Below are experts of layer 5 (counted from 0) of a mixture-of-experts language model. Rows are named router (the router's row for the expert) and show model dimensions 96-191. Each number is 128 + 24 x the weight over its row's rms, rounded and kept within 0 to 255. Numbers have three digits each.
After each expert's rows: a language model's description of what the expert responds to. This comes from a sample of Wikipedia text that the model never trained on.

# expert 33
router:117132151131150169145115099119130109124170180137158131162195092136113121137090124142137122113151140139119169108153139124108172129145125132107161119160170121116122076197100155163168140097074108089156124127120074131116135118145101132152118098111101117108164127126130120136094117091107099104
Colons and adjective modifiers. Colons after infobox field names (Number:, Time zone:) and modifiers after articles (local, various, traditional); also h-pieces in names like Mah(rez).

# expert 62
router:132120060155142096099131107117159104136124103075105129133111136161121124115145155144123137162137129120104115129147146136160123087153130108160133136116104120120102126074118148122162136126097114127130159102122125116187171098131067149128140096122130101119163135130127117121104129135087122110
Per and take. The word per in rates (per game, per day), forms of take/took/taken, commas, in, and pipes in sports medal tables.

# expert 1
router:125086151131141160112152111095102165126090117116120124116101139157115120155160103149129112118130132124141119143159150087150169117126077080109146167126143118122147136109138145100114108140114134118130121129107132136105130130178105123123150117134112109151146148085131076114137080200150104105
Article an, plural endings. The article an and word-final endings such as -s, -ers, -ations, -es, mostly mid-sentence, e.g. Brewers, examinations, Bacsinszky.

# expert 20
router:107123178123122139142113141108154139118104112161132116169160095097184133141176146129119101120107117106117117132160131142142147116116134111125118108126108121111129177115160104106113144159108166156123111155171131146169120132132094124136094121146123124156148122146147172092111161167165108100
Chemistry terms and prepositions. Chemistry and biology word pieces like organ, ph, acid, enzym, reaction, plus function words of, was, to, by, with.

# expert 36
router:148134111078089088149094098116130102158112146149136178131117102106120124119097130150088135141115137115130136131160109129117083147104150140155140179112115129101146106145176112114090069110096142137113106088144143161104093140148095168129129115116147166091099134164134173125052146078168145139
The word "as", auxiliaries. The conjunction "as" and auxiliaries has, had, have, plus short mid-word pieces like ad, ar in foreign names.

# expert 0
router:131137102106123146144111102137125135112132183154163154134154110129118103111110075139125135166112158085101127174171118133139123171137123093175094131134152105132127117152140193112118116142115135117137126125153142153175116124074184119113121147117092160097090157117112135122135126129139157111
Capital-letter name starts. Single capital letters opening proper names, acronyms or chemistry atoms, as in B(ones), G(ibbs), R(D), plus some motion verbs like went, turns.

# expert 59
router:145128140088190145134124106104146122138113152143148152149148165107107110107133091118142135137133120168167093147136131102148092160138153158140113159091145068118142097144148098078079121181113109119140091115151106147180118123100125095119143113137137129139113116114120141140109152120142103134
Years and digits. Digits in years and season ranges in sports tables, such as 2007–08 or 1999–00, plus the article a.

# expert 47
router:126132130109125130134103160109159080143142167121156154149127110124128116110095181111130143147110137134136137115076097141125135124095149147192158136102142127144125160134107165066146112129146173136189127104147146114108127114115119119135163121109165152104157162129128141170125122104131150116
Taxonomy name starts. First pieces of Latin names in classification boxes after Kingdom:, Order:, Clade:, such as P, S, Sper; also P, Paul, ISBN.

# expert 29
router:169155120144109156126085150120132163131126129149094147127141134157147106099120113113089150143103116133155152163149066131121132148123124088116130148153128158145124140121128101122141140091111152095101107090160114175157095144142130130119099152185133108119142091149135135127137103143132088101
Coordinating conjunctions. Coordinators joining list items or clauses, such as and, or, but, plus capital-letter fragments like O and abbreviations like AR.

# expert 22
router:118136099120104083175167103111111150106135097107136164165123141144105125142097124109097147127125159140162131143153114096114144138091145095200081088149112149179142150134140097134147149127111110127078167112105145117093149123088148104085144153087100120122115119101142154139152103160125099121
The after prepositions. The article the after prepositions like of, in, at, on, as in at the Northern end or on the chart.

# expert 17
router:170139112117126195150102126117178125149117143127154145086144118125136128117096092119153120176117095107125154160120138152122096124131142143110159122131136121136109089128141136111112110138177120131128144145145096110119121091107141108129111143115111086128112099119146060137130115081087136135
Clause openers, capital letters. Subordinators and demonstratives opening clauses, such as where, when, which, this, plus single capital-letter word starts like T, C, V.

# expert 61
router:193074116192123169163158163144164132123136134123105132113154124153134171122139104091119104135137146126110111162117069098164089174133171090121135160118129122134125107122111098109127116100127163130131156119182159150133097084110065148125068103161142119116111097183145138138126100115114149144
Country codes, acronyms. Uppercase abbreviations and country codes such as US, UK, USA, FRG, CCP, ARVN, often in tennis draws or political tables.

# expert 31
router:121106117094123118146119150144134152148120139132146110162140107151150119120139156115141140158137164107186162151123103147083118133172122119071135162096098133125119101159156163087102093155153135147135140115119149145112126122114178129151158154157106109103126141130130151152107136155102133151
Possessive pronouns. Possessive pronouns his, her, its, their, my before nouns like education or degree, plus dashes and signs in numbers.

# expert 7
router:169145145155066125136158114102141141093148128155157145138140114101117117095132124151146129093124096072124127150162111151123134132130104100117130153106126149101119156150169127132055089133135121129104091132149129127148151132089147113131142132099072134156092127131145106180158132122182138157
Capital initials, passive participles. Capital-letter word starts in names and table cells, as in F(ourth), R(akotondrajo), and participles after was or is: listed, awarded, released.

# expert 45
router:136130142178151090116164135129101136108137149146156131100127117142112129115141093167081138133150118123100147121142156121126107118186152141116142170099117175122128159137130127131089100122153148141092110120113127120149145144112173130174115165091113130110145109104140108116098147109154100081
Years and event verbs. Year prefixes like 201, 199 and past participles in awards or discography entries, such as won, released, born, Nominated, recorded.

# expert 38
router:098141122112117125126150132145139113122102133116127127129081136134132130092092124111085110167153109115123115129114144160109145122110109131159141106103105142132101150134093135130108133084125154135157189119119147138167130106173140154134168115200113149150100130104110131114134113138127116138
Letter A, sentence punctuation. Capital A as initial or away-match code, periods and commas ending clauses, and words like because, but, that.

# expert 16
router:129130104132087090122145153131150106158172180167111141133105126122124084177113124117157124109163159110121127071159146160137117126139146142119133115092123129169129107117142130104127125141116123140121088111114089081132140132164109130078150136086116148126080138129096116120134156109160129125
Commas and LaTeX. Commas inside large numbers or after words, backslashes in LaTeX math, and mid-word pieces, as in 95,605, program, and $\.

# expert 58
router:084119090161163161142121116146155131151130089141131104176108145163137108134158113143115143088139168116132186137177090179113121171135152157111123126093104138100096148119126122088127144127098119121107156145136174136131095134116107144192096099152132121101095156113184122106111098117154110123
Such as examples. The word such, especially in ", such as" after a comma, plus the, in and of at clause starts.

# expert 23
router:145133119109112109125167149122134130147111101149098139145084156131165128134098102145118131137094118125090126152101136138104161120157142092119093114123179136084151088111099117129147116135126106165075116145097143102129138147110123146121197129131099128116127120109192117170158154111111120154
Name ends, sentence ends. Last words of event and organization names, such as Places, Championship, Cup, Award, plus sentence-ending periods and However.

# expert 57
router:128152148130100165113156112135122115146128138158158142084135098145180092119119119135106153162183118089150125048135124153110056099095118159133105169138154128104132122162150138143105097113141142124129107116091108103126105121105119105107133170139142126090125140101113099120112149114169181107
Numbers in tables; Spanish articles. Numbers and spaces in table cells and scores (29–43, 22), Spanish articles de, la, los, el, and same, top, following.

# expert 53
router:142132162128117108140141153110122122132118128102088117126182125144078108105122113137130105092079121171098168112106167122141193090148153157114112089121126101098126137114157138134157136153168172108174129140127127113164163120135094143157151115174122116125126142095172152124156112164081142135
Verbs, adverbs, first names. Auxiliaries and frequency adverbs like was, been, often, usually, still, plus endings of first names in cast and player lists.

# expert 26
router:095115115104089144124106124101140129149155118150145113153119141091172080150159148106141116132169145199130145093110096145169129154126140158117126129092116114151136123125180111097121137140130154079146140116075094128143120105128131152119175178092150137111084095103119156129122148123107160160
Person subjects in biographies. He, she, was, and the final piece of a surname starting a biography sentence, e.g. Matong-o, Clark-e, Irvine was.

# expert 60
router:112117134126154148117170108099138129143147155173134132144164120125144109132144113112131134146135093120143169125149120131134154124135103103123119134087136141120096114078124088092100149124191129122116092133133117110074190139134124116112166134102094059111101127112147138144083157181137156155
Infinitive "to", G/R capitals. The word "to" before verbs or in titles like Never Too Late, plus capital G, R, On starting names, e.g. Gobiobotia.

# expert 40
router:145107144187138095128098143103167138119138168117047136149159163124079138070162128070127153145121135139153150120131174146099106138091121106184107142111132120113142116165098150161109105171074147113123163130136161146092126106129148115144115098136127139107110093129123141168110098213110103115
Census stats and intensifiers. Numbers and words in census demographics passages, such as racial makeup figures, plus quote marks and adverbs like not, very, just, never.

# expert 3
router:132152149132140122123120151146126121139160125105118136143172114146146124141136111112113118173150100127143115108128166125147144141119137129101127139119123136107166100118113111119166135109102119100139148122145077136140120153163129119151167140130118085113129143122132160129156116099091094114
Coordinating conjunctions, commas. Mostly and, or, but, commas, semicolons and which joining clauses or list items; also the surname particle Van, as in Rob Van Dam.

# expert 6
router:143080153143132084109123114149137141109145162133119109179138159125100116126124095130095123140113143110151109141108099125182138065112133106164131142101145134095144081120147152160112106136102109122109098085158143136131121118109129137124106128169118113079177093099129122101122162137122141124
Table cells, "the", name endings. Pipe and number cells in tables, heading markers, "the/The" at sentence starts, and final pieces of place names, as in Sul, wa, Brazil.

# expert 54
router:117137126126124152129118143116126131132132157135102140090174127144160085097115108124113141094113137126119136141133166151156151121139120171153154138076124124150135118178113149129076095112193150131127130119163119119110117127131103134113129148061125117101107161129157185149142118110130107124
Commas and word starts. Commas ending clauses before which, but, he, and lowercase word-start pieces such as g, st, dec, or(igins), spe(aks).

# expert 8
router:111136117137154080139091146156148121101129116129101117126104162146144092167185107078113158177080139177141147121133141103170171099134139081107137159156156128084146112112146125155187110104131110139140153133105140090143112131140134087137084124125142132113137095154114162137132109101094127151
Section headings and conjunctions. Words opening == headings such as Career, Reception, Plot, History, plus and, commas, parentheses and dashes in lists.

# expert 37
router:111132081131109123151166153137156127149120158112126083150091113142109144154120147095088134161131139091156151110152140118142153102139136148103114102112124146123131125101101108096162160124126154144104135110173139107102121112110104143145139104116137086085150125125137111161107118113139097152
In, months, row ends. The prepositions in and on, month names in dates such as May, March, Jun, and the pipe ending a table header row.

# expert 18
router:104111085136130104099095150143129133140078145130077137104120134150140159121173103142126134091156105132139150124123129098166122120117145108162159054143141121089141118141098092099214118073089152113172150091105149069078141122116153091176150138106162108137122135175145123147108131175136135134
Election result tables. Party names, percentages and labels in election or statistics tables, such as Liberal, Party, Votes, Average, %.

# expert 32
router:072125139137088140152110137103165124132118135154132122140151123142132122088095138142128141185076107136131168148092099140092134154148146169181158106114171117109151085139156161140131107119144118104186150121141117086149116090109164121157116122127152129120109129183128109103172124121139175184
Railways and streets. Transport and place-name words such as Line, station, Road, Street, railway, tram, especially in railway-station articles.

# expert 11
router:144127072127111122132161108135115098119133146155104105151137130117107113107118125111181116094180137149172164118089185141151157140144156097137136119110105127092142105110125132147142144136071099154136125121122131080105091137100113114156135114097104128109161148163094119122117143161130117160
Dashes, compass words. En dashes in scores and season ranges like 4–0 or 2010–11, and compass words starting names such as North, South, West.

# expert 19
router:136128106075155105149133126093119128143166151135112203106056163146118114103135154062149128090150159146114166155128140147149146196166092132096134127147133135128132103168136156174130131127127105120127095098161128124092157085112084151112102172131129082106090137084107146140157140146136137095
Numbers in statistics. Two- and three-digit numbers in scores, vote tables, measurements and coordinates, e.g. 109–85, 1.85 m, 210 wounded.

# expert 39
router:137156116151146124110117094121131121087092118149156120091135130147128148152114094132123121119159113105062154136150150128130063179142123106111152154131165160153127116143138077140130114148122163095167071133086115104144139106115183163154108091123123147135099153087113123125129189085152149131
Person descriptors and positions. Nouns and names describing people, such as footballer, politician, American, Chris, Bob; also infobox player positions like Forward, Goalkeeper.

# expert 55
router:072142153140119132083135135128125111159081174149139101118121144145109109154087146119122123113147188104097134138107085130146145140123112178107148177123146124088142083118144153112141086164144139134088131164132102114110120114143157128129132110070158107147139132175139132135158104125131100127
Math and surname pieces. Tokens inside LaTeX math passages such as mass, functions, }$, and mid-surname pieces such as Tussaud, Hussain, Wolfson.

# expert 34
router:132119096105104125123094127098125114109115126119161150130137164113176153118116147089127142125105092124126127131142076148081147128128128143146160104138137133130128113107173103100132132132152163136109153111135177127124107112094160137124132138094154149126149159076125113136140191160168178125
Agent prepositions. The prepositions by, for, with, under, after and via, often in credits or results, as in Preceded by, won by, via decision.

# expert 25
router:101128138149102112136059126127134169114084149153171176128175132110136108174111159118130140160069127137103134073095126095097136151143111148129107164098115133116130140120157115134113141163144102097139119112113147090119162119126127099137155135119141111142074081113121097174145117151148116135
Paragraph breaks, US places. Double line breaks ending infobox fields or headings, and place names such as States, York, California in location phrases.

# expert 52
router:158124165115070107097111118119136176167090155104130100121108107126123113163106134149097114130126137125168097131132197174105113149140128169164125150103124136124146142125111087103068100128125109124136164070153085108105085115147133137135133133129090114082092139118093129117105125161150149109
Table row starts. Pipe characters opening new table rows and the first cells after them, such as row numbers and years, plus em/dem pieces.

# expert 13
router:097176155124186108141094154130100165151115100143121134157104150131163152128094112148120118111133104129126111119138126173140124139163111113153098162124132149141125138161120156097106138090081137135130108073082088149100104176132120114116089108077127162130113096087141110135134109108135118175
Of and quantifiers. The word of and quantity words such as all, part, each, majority, plus year prefixes 200, 201 after in or dates.

# expert 42
router:096107147159137147148132102106161155084102156122127127121138126166098107137154104132141112166125140124102152149111156133132167121127137142106127137193125138090158114115144138150136109114142098118136142121157073108126095094166100103091111150157136150111127114154159205163119127099170174135
Open parens, lowercase starts. Opening parentheses before years or notes, slashes as in 98/100, and lowercase word-start pieces like p, l, ext.

# expert 4
router:120146103157114112134144147116134138151103136090120119126094121126108122131058125164102142173137136112146120155122102091135099054133112136152152180117169128124136100153168197091117096107164163130133104157104150132091148154095120149154128118141150129100128147128147123149112140141153140126
Word-initial D and Th. First pieces of words split after the letter d/D or th/Th, as in Daly, Dimitrov, dances, Thailand, plus table cells and digits.

# expert 14
router:092108099144106107141134163114156125089122122161166110148122164114143108117095136145088148134146109139136111140166105126120110091109128109145142141164136142146115096148129082103115115097153111129129145151137125166154119146125124136117144096137100133150123103160113084145157098115152147091
f-pieces and table headers. Word-initial f pieces like f-oster, f-itted, ref, def, pipes after Year in table headers, and nationality adjectives like Indian, Chinese.

# expert 27
router:149097098103150150110091142144134055099141103098135167130119135159134102128094126097092121139156114133120138109079141104098121157177164131092107111110131107146135083122107140184134148143114159181130174178083104142187109118095149134127172166144110097151110138146140159163173112086119115109
Temporal prepositions and verbs. Prepositions like before, during, after, despite, of, by, and verbs right after a subject (suffered, placed); also initials' periods.